Weights of a small mixture-of-experts language model, trained from scratch on English Wikipedia: 96 experts in each of 15 layers, 8 picks a token.
Below are experts of layer 9 (counted from 0) of a mixture-of-experts language model. Rows are named router (the router's row for the expert) and show model dimensions 0-255. Each number is 128 + 32 x the weight over its row's rms, rounded and kept within 0 to 255.
After each expert's rows: a language model's description of what the expert responds to; "comes after" lists some tokens at least twice as common just before its tokens as in all text. This comes from a sample of Wikipedia text that the model never trained on. Tokens count by the router's weight.

# expert 62
router [127 165  91  91 131  98 170 134 128 136 124 190 109  74 135 135 160 122  94 138  76  57  80 100 155 165  52 139 139 121 143 130 153  87 152  85  91 153 124 129 132  95 136  80 109 144 115  26 146 155  95 127 100 160 163 141  59 164 113 166  99 131 118 110  71 133  73 183 156  98 152 146 177 124 127 138  95 106 165 170 181  90 107  98 143 138 168 146 145 135 141 132 137 118 156 165 154 145 139 108 144 170 144 116  99 115  55 130  99 102 102 194 128 104 121 110 143 139 106 141  99 116 187 162 128  36 162  84 181 110 130 133 100 132 108 127 172 115  85 175 107  88 124 132 126 153 137 198 107 131  99  85 162 191 179 170 108 102 128 180  78 126 138 138 132 153  93 121 121 165 133 136 197  96 165 146 152 131  91 127 134 136 111 104 120 152  74  81 106 188 147 152  71 124 185 133 105 131  83 151 163 171 136 140  77 119  62  93 139 107 112 138 140  68 192 170  99 149 119 129 131 160 118 123  97 138 185 160 105 174 159 111 118  97 155  95 143 162 142  77 141 107 113 186 141 131 132 133 128 194 127 173  94 148 131 132]
It responds to: Infobox field punctuation
comes after: "-", " (", " /", ":", "\n", ")\n"

# expert 0
router [112  80  75 142 149 121 127 172 137 174  90 127  94  92 142 132 125 157 147  82  64 160 140 160 126 149 151 103 132 109 132 162 150 110 131 128 117 160 124 129  99 166 133 156 126 139 161  91 128 118 131  82  61  64 160  84 112 103 109  80 155 106 126  86 104 166 174 148 157 114 155 133  97 140 167  80 170 132 198 114 128  87  91 140 132 193 123  50 141 111 102 107 152  21 137  90  95 114  92  94 108  97 126  89 147 127  91 109 173  97 122 145 110  74 160 148 161 150 143  53  87 148 173 146 127 146 195 187  96  97 127 107  65  89 126 117 107  91 102 182  87 129  98 124 134 127 174 102 151 104  87 163 101 132 112 110 158 125  94 131 123  94 201 117 156 184  77 132 147 144 138  82 133 131 134 173  90 112 127 167 122 175 155 148 151 155  70 160 147  91 134 125 191 197 131 120 112 110  99 172 118 152 144 124 123  79 162 137 171 145 199 126 133 136  97 192 152  89 141 122  98 140 160  81 134 129 131 163 100 168 116 164  72 120 112  91 156 133 151 121 157  85 114 151 148 172 188  72 132 162 156 132 166  85 152 123]
It responds to: Table cells, ro- pieces
comes after: "–", " |", " at", " to", " in", " on"

# expert 17
router [100 115 155 154 141 135 105 159 109 118 171 136 204 145  88 184  95 153 112 122  71 136  67 145  95  79 108 151 102 111 157 105 125  79 125 140 130 127 128 189 109 113 152 123 167  77 174 101  67 123 121 122 160  84 143  65 141 168 195 169  89 160 160 107 163 111 141 113  98 147 119 122 108 129 137 143 128 128 160  80 137 154 124  75 129 106 127 143 148  90 179 188 149  67 186 170 135 139 172 136 128 216 180  80 126 158 161  93 115  99 158 102 146 170 110 163  98 116 135 151 149 146 138 175 131 159 100 139  92 136 139 159  50  46  88  97 142 130 166  70 141 172 123 133 100  98 131 111 129  75 160 134 163 124 139  98 122 146 141 114 131 137 139  74  74 149 196 153 173 116  56 106 115 142 122  98 127 137 136 122 143 155 180  85 123 119 186 108 106 190 109 151 141 155 119 102  96 173 134 106 132 107 196 157 117 100 153 168 116 109 180 122 155 136 139  98  61 151 128 117 142 104 128  61 100  71 129 110 156 129  52 100 127 157 112 111 120 150 168 138 126 127 121 173  73 179  96 157 171  86 106 129  95 131  94 166]
It responds to: Proper-name word starts
comes after: " the", " of", " in", " S", " L", " from"

# expert 26
router [180 124  89 117 107 116 186  86 108  65 103 113 130  98 184 163 178 153  81 103  61  68 111  61 207 123 159 152 132 116 180 124 146 134  93 147 112 151 151 138 129  70 122 141 171 122 122  85 157 123 135 132  96  89  75 149 131 149 157 141 164 143 124 119 172 118  91 142 158 184 135 110 122 172 135 120 168 152 116 135 147 123 134 105 193 109  96 140 119 161 104 127 110  90 114 141 151  83 138 129 145  50 131  17 154  69 112  82 111 110 147 110  94 137 179  84 160 139 165 107 116 131 117 118 120 116 137 164 102  94  74 137 128 148 103 172 123 181 117 127  68  99 108 165 132 139 118 112  97 138 113 111 149  96 161 117 117 108 128 110 108 186 187 133 153 175 107 157  91 183 118 173  63  88 199 185 138 106 145 108 132 122 142 119 131 122 119 106 117 141 141 180 150 159 166 148 107 142 155 122 112 179 124 112  91 144 138 131  59 174 114 156 118 169 107 108 179  68 176 186  93 118 122 176 168  97  89 184 150 111 171 113 124 190  89 117 129 159 133 103 156  71  90 139 149 113  79 134  96  83 119 104 162 178 110 130]
It responds to: Medal and competition tables
comes after: " |", "|", " |\n", ";", " m", " medal"

# expert 60
router [ 85 108 130 237 155 143 116 143 138 159  81 147 103 117  67 136 129  50  94 151 191 163 141  80  88  97 117 146 133 117 108 117  69 121 144 153 120  67  79 115 130 151 146 120 143 188 102 165 102  96 100 148 121 161 177  80 134 130 147 132  76  77  85 142 154 113 132  78 105  93  80 173 173 134  86 139 144 127 102 178  96 110 133  94 122 159 195 181 176 142  91 191 137 115 109 132  89 186 183 163 185 155 101 156 129 167  73 142 112  94 154 127 147 107 129 117 102 145 110 151 160 165 130 118 146  95 106  78 154  91 127 147 129  66 127 129 106 174 107 146 122 170 114 129 159  92 146 147 175 150 131 117 165 151 155 118 158 167 123 129 114 121 113 164  60 127 102 150 102  62 110 155 157 119 149 153 137 143 143 107 129  78 104 145 212 182 172 134  96 154 155 143 128 165 128 127  96  83 129 145 136 125 146 126 186 144  84 153 125 160 152 103  90 110 101 169 148 152 104 102 120 127 105 161 136  99 123 184 101  73 132 167  91 186 122 134 130 116  86 168 106  85 105 168 135  80 118  80 134 151 178 171 124  66 170  81]
It responds to: Copulas and passive verbs
comes after: " was", " is", " as", " he", " He", " served"

# expert 21
router [ 75 125 193 182 144 102  96  98 136  68 184 170 216 127 114 112  94 160  63 186 112 129  73 162 107 146  78 154 121 125 165 122 146 112 158  86 126 131 143 137 110 150 171 117 167  77 143  98  82 146 112 138 123 111 128  87 126 194 223 108 161 215 168 156 136 108  97 157  84 106 165  81 106 100 174 104  83 154 126  94 130 116 130 121 181 108  85 157 130 124 138 151 112 127 183 152 129 153 176 165  61 214 117 118 120 149 167 166 113 142 143 111 185 147 104 128  68  89 100 138 124 154  94 179 142 132 106 143 118 155 148 161 132  66  87 106 115 179 156 121 135 137 146 110 113 113 101 181 153  57 123 158 135  98 109 110 141  74 121 137 104 148 100  88 103 159 159 105 151 139 133 119 144  76 109 126  88 155 140 159 149  96 177 110  88  94 152 122 122 154 130 114 147 163  74 155 144 142 154 144 124 116 156  87 131 127 201 153  80 107 114 121 111 148 129  99 132 153 127  95 147  94 109  67 112  93 120  92 179 136  99 128 141 177 120 172  88 145 140 128 154 116 160 151 113 168 126 184 203 101  86 154 106 130 107 162]
It responds to: Proper-name parts, wars
comes after: " the", " of", " The", " C", "on", "The"

# expert 8
router [198 148  81 105 136 131 172 131 127 130  76 103 101 121  95 153 137 110 160 158 158 108 187 135 138 191 108 128 165 161  59 164 104  77 159 158 125 179 170 145 101 134 114  72  46  84 183 105 148 183 134 144 116  88  81 175 108 147  57 127 126 143  91 109 200 118  95 103  80 114 184  80 144 118 137 111 119 173  81  78 134 105  99  81  94  81 216 121 122 170 116  95 139 115 112  68 133 180 138 104 159  97  74  71 179 164 105 145 144 146 131 135  91 118 120 125 157 157 125 119 151 110 109 176  71 200 138 112 103 142 112 151 104 168 121 186 138 154  82 102  94 173 177 139 120  92  73 152 109 183 143 180 166 120 165 103  88 164 124  95 127 134 113 126 183 116 101  95 119 156 121 121 115  90 161 109  91 146 124 121 143 140 113 153 115 152  82 115  80 120  85 101 155 141 127 178 117 138  89 119  89 125  86 128 157 121 151  88 128 204 135 134 132 111 135 163 171  95 112 100 107 162 121 138 118 170 101 138 156  85 151  82 125 174 111 115  76 102 117 184 143 144  64 122 148 100 146  99 109 136 136 116 106 123 146 125]
It responds to: Sports results sections
comes after: "|", " |", " |\n\n", "===", "==", "===="

# expert 18
router [136  87 184 106  80 181 157 103 155 156 186 152 160 153 115 114 137 100 192 180  64 150 113 164 135  84  78 154  97 115 100 178 113 124 160  78 166 171 133 150  99 131 171 147 166  90  96 107 170 144 125  80 160 118 204  93 182  80 158 109 132 165 146 117 175 162  78 154 179 152 151 109  76 113  99 130 103 190 114  59 127 154 139 138 124 140 139 129 159 130 160 136 129 133 164 149 107 103  65 115 166 187 146 134 108 155 196  90 142  83 153  97 136 146 109 169  96  85 139  92 131 121  85 134 123 124  72 160 129 136  90 142 123 142 130  76 115 142 127  64 146 154 128 139 112  69 118 111 127  91 133 156 122  93 207  69 125 111 123  94 142 116 109 129 111  71 162 143 157 134 131 187 164 161  96  76 108 137 133 110 130 130 103  83 135 110 165 106 132 187 163 155 132 169  68 141 158 170 153  87 139 135 103 107 148 130 156 150 116  94 187 150  79  88 100  95 126 151 106 129 151 128 148  87 100  85 159 118 171 165 111  63 186 151  89 148  69  83 103 154  76 124 145 162 101 145 121 145 106 103 132  69 102  98 152 124]
It responds to: Word-start syllables of nouns
comes after: " the", " of", " a", " and", " an", " in"

# expert 27
router [139 143 105 147 114  99 128 106 131 162 175 153 133 132 138 116  93 141 117 126 136 157  83 107 105 139 100 136 117 168 119 118 101 132 134 145 145  83 114 111  89 146 164 180 142 136 104 167 103  39  85 147 105  93 119 150  87 228  87 113  97 160 117 199  89 131 183  76 111 135 120 122 172 132 147 130 147 161 133 128  99 117 148 126 139 104  40 145  88 113 101 183 134 185  62 156 111 103 130 101 136 122 138 109 125 157 140  65 167 105 122 160 150  96  47 103 144  75 189 126 130 122 108 144 132 175  63 117 169 165 120 110 117 101 148 110 123 122 160  78 112  66  88 142 128 112 166  87  76  50  75  91 153 142 149 157 148 156 188 160  96 124  89 111  96  94 187 160 123 148 200 141 123 145 100 184 121 108 100  79 173 150 116 125 182 137 171 172 179  87 143 141 108 102  48 204 126 133 174 116 139 168 164 143 154 134 148 124 143 124 118  82 166 145 160  85 147 152 133 160 126 124  95 125 115 101 125 140  99 163 133 111 167  91 134 139 148 123 158 148 101 162 155 115 111 112 154 215  86 140 112 168 138 167 161 113]
It responds to: Common adjectives and word starts
comes after: " a", " the", " his", "'s", " and", " an"

# expert 29
router [ 93 146 164 160 165  86  95  89 143 139 118  99 137 157 141  59 136  75 145 134 136 123 153 153  51 109 118 115 101 193 170  58 157 121 115 134  72 114 156 116 138 116  98 128  89  97  90 191 127 105 129 122 113 146  63  81 156 131 145 163 159 125 161 136 150  81 151 102 116 102 108 102  86 123 104  91 172 135 133 176 107 135 132 165  87 111 151 147 116 143 133 115 133 161 170  50 134 143 173 130 147 141 166 155 114 115 149 167 152 149  95 111 153  91 128 139 134 142 183  61 175 169 142 151 131 178 163 116 188 142 128 134 134  95 119  94 129 146  85 120  67 135  96 153 136 120 137 115 104 123 123  81 106  97 141  68 141 173 103 112 194 127  94 159 147  70  87 144 161 151  85 150 140 172 230  75 112 119 127 108 120 192  88  88 150  84 154 104 133 116  68 101  78  99 144 109 186 179 174 163  98 122 116 110  88 157 185 112 166 164 151 146 129 117 132  85 156 100 130 183 169 106 124 189 127 151 119 126  77 143 145 121 149 174 172 125  60 150 186 156 152 110 169 134 117  87 110 125 132 134 125 180 148  72  87  99]
It responds to: Determiners and quantifiers
comes after: " |", " the", ";", " with", " that", " cer"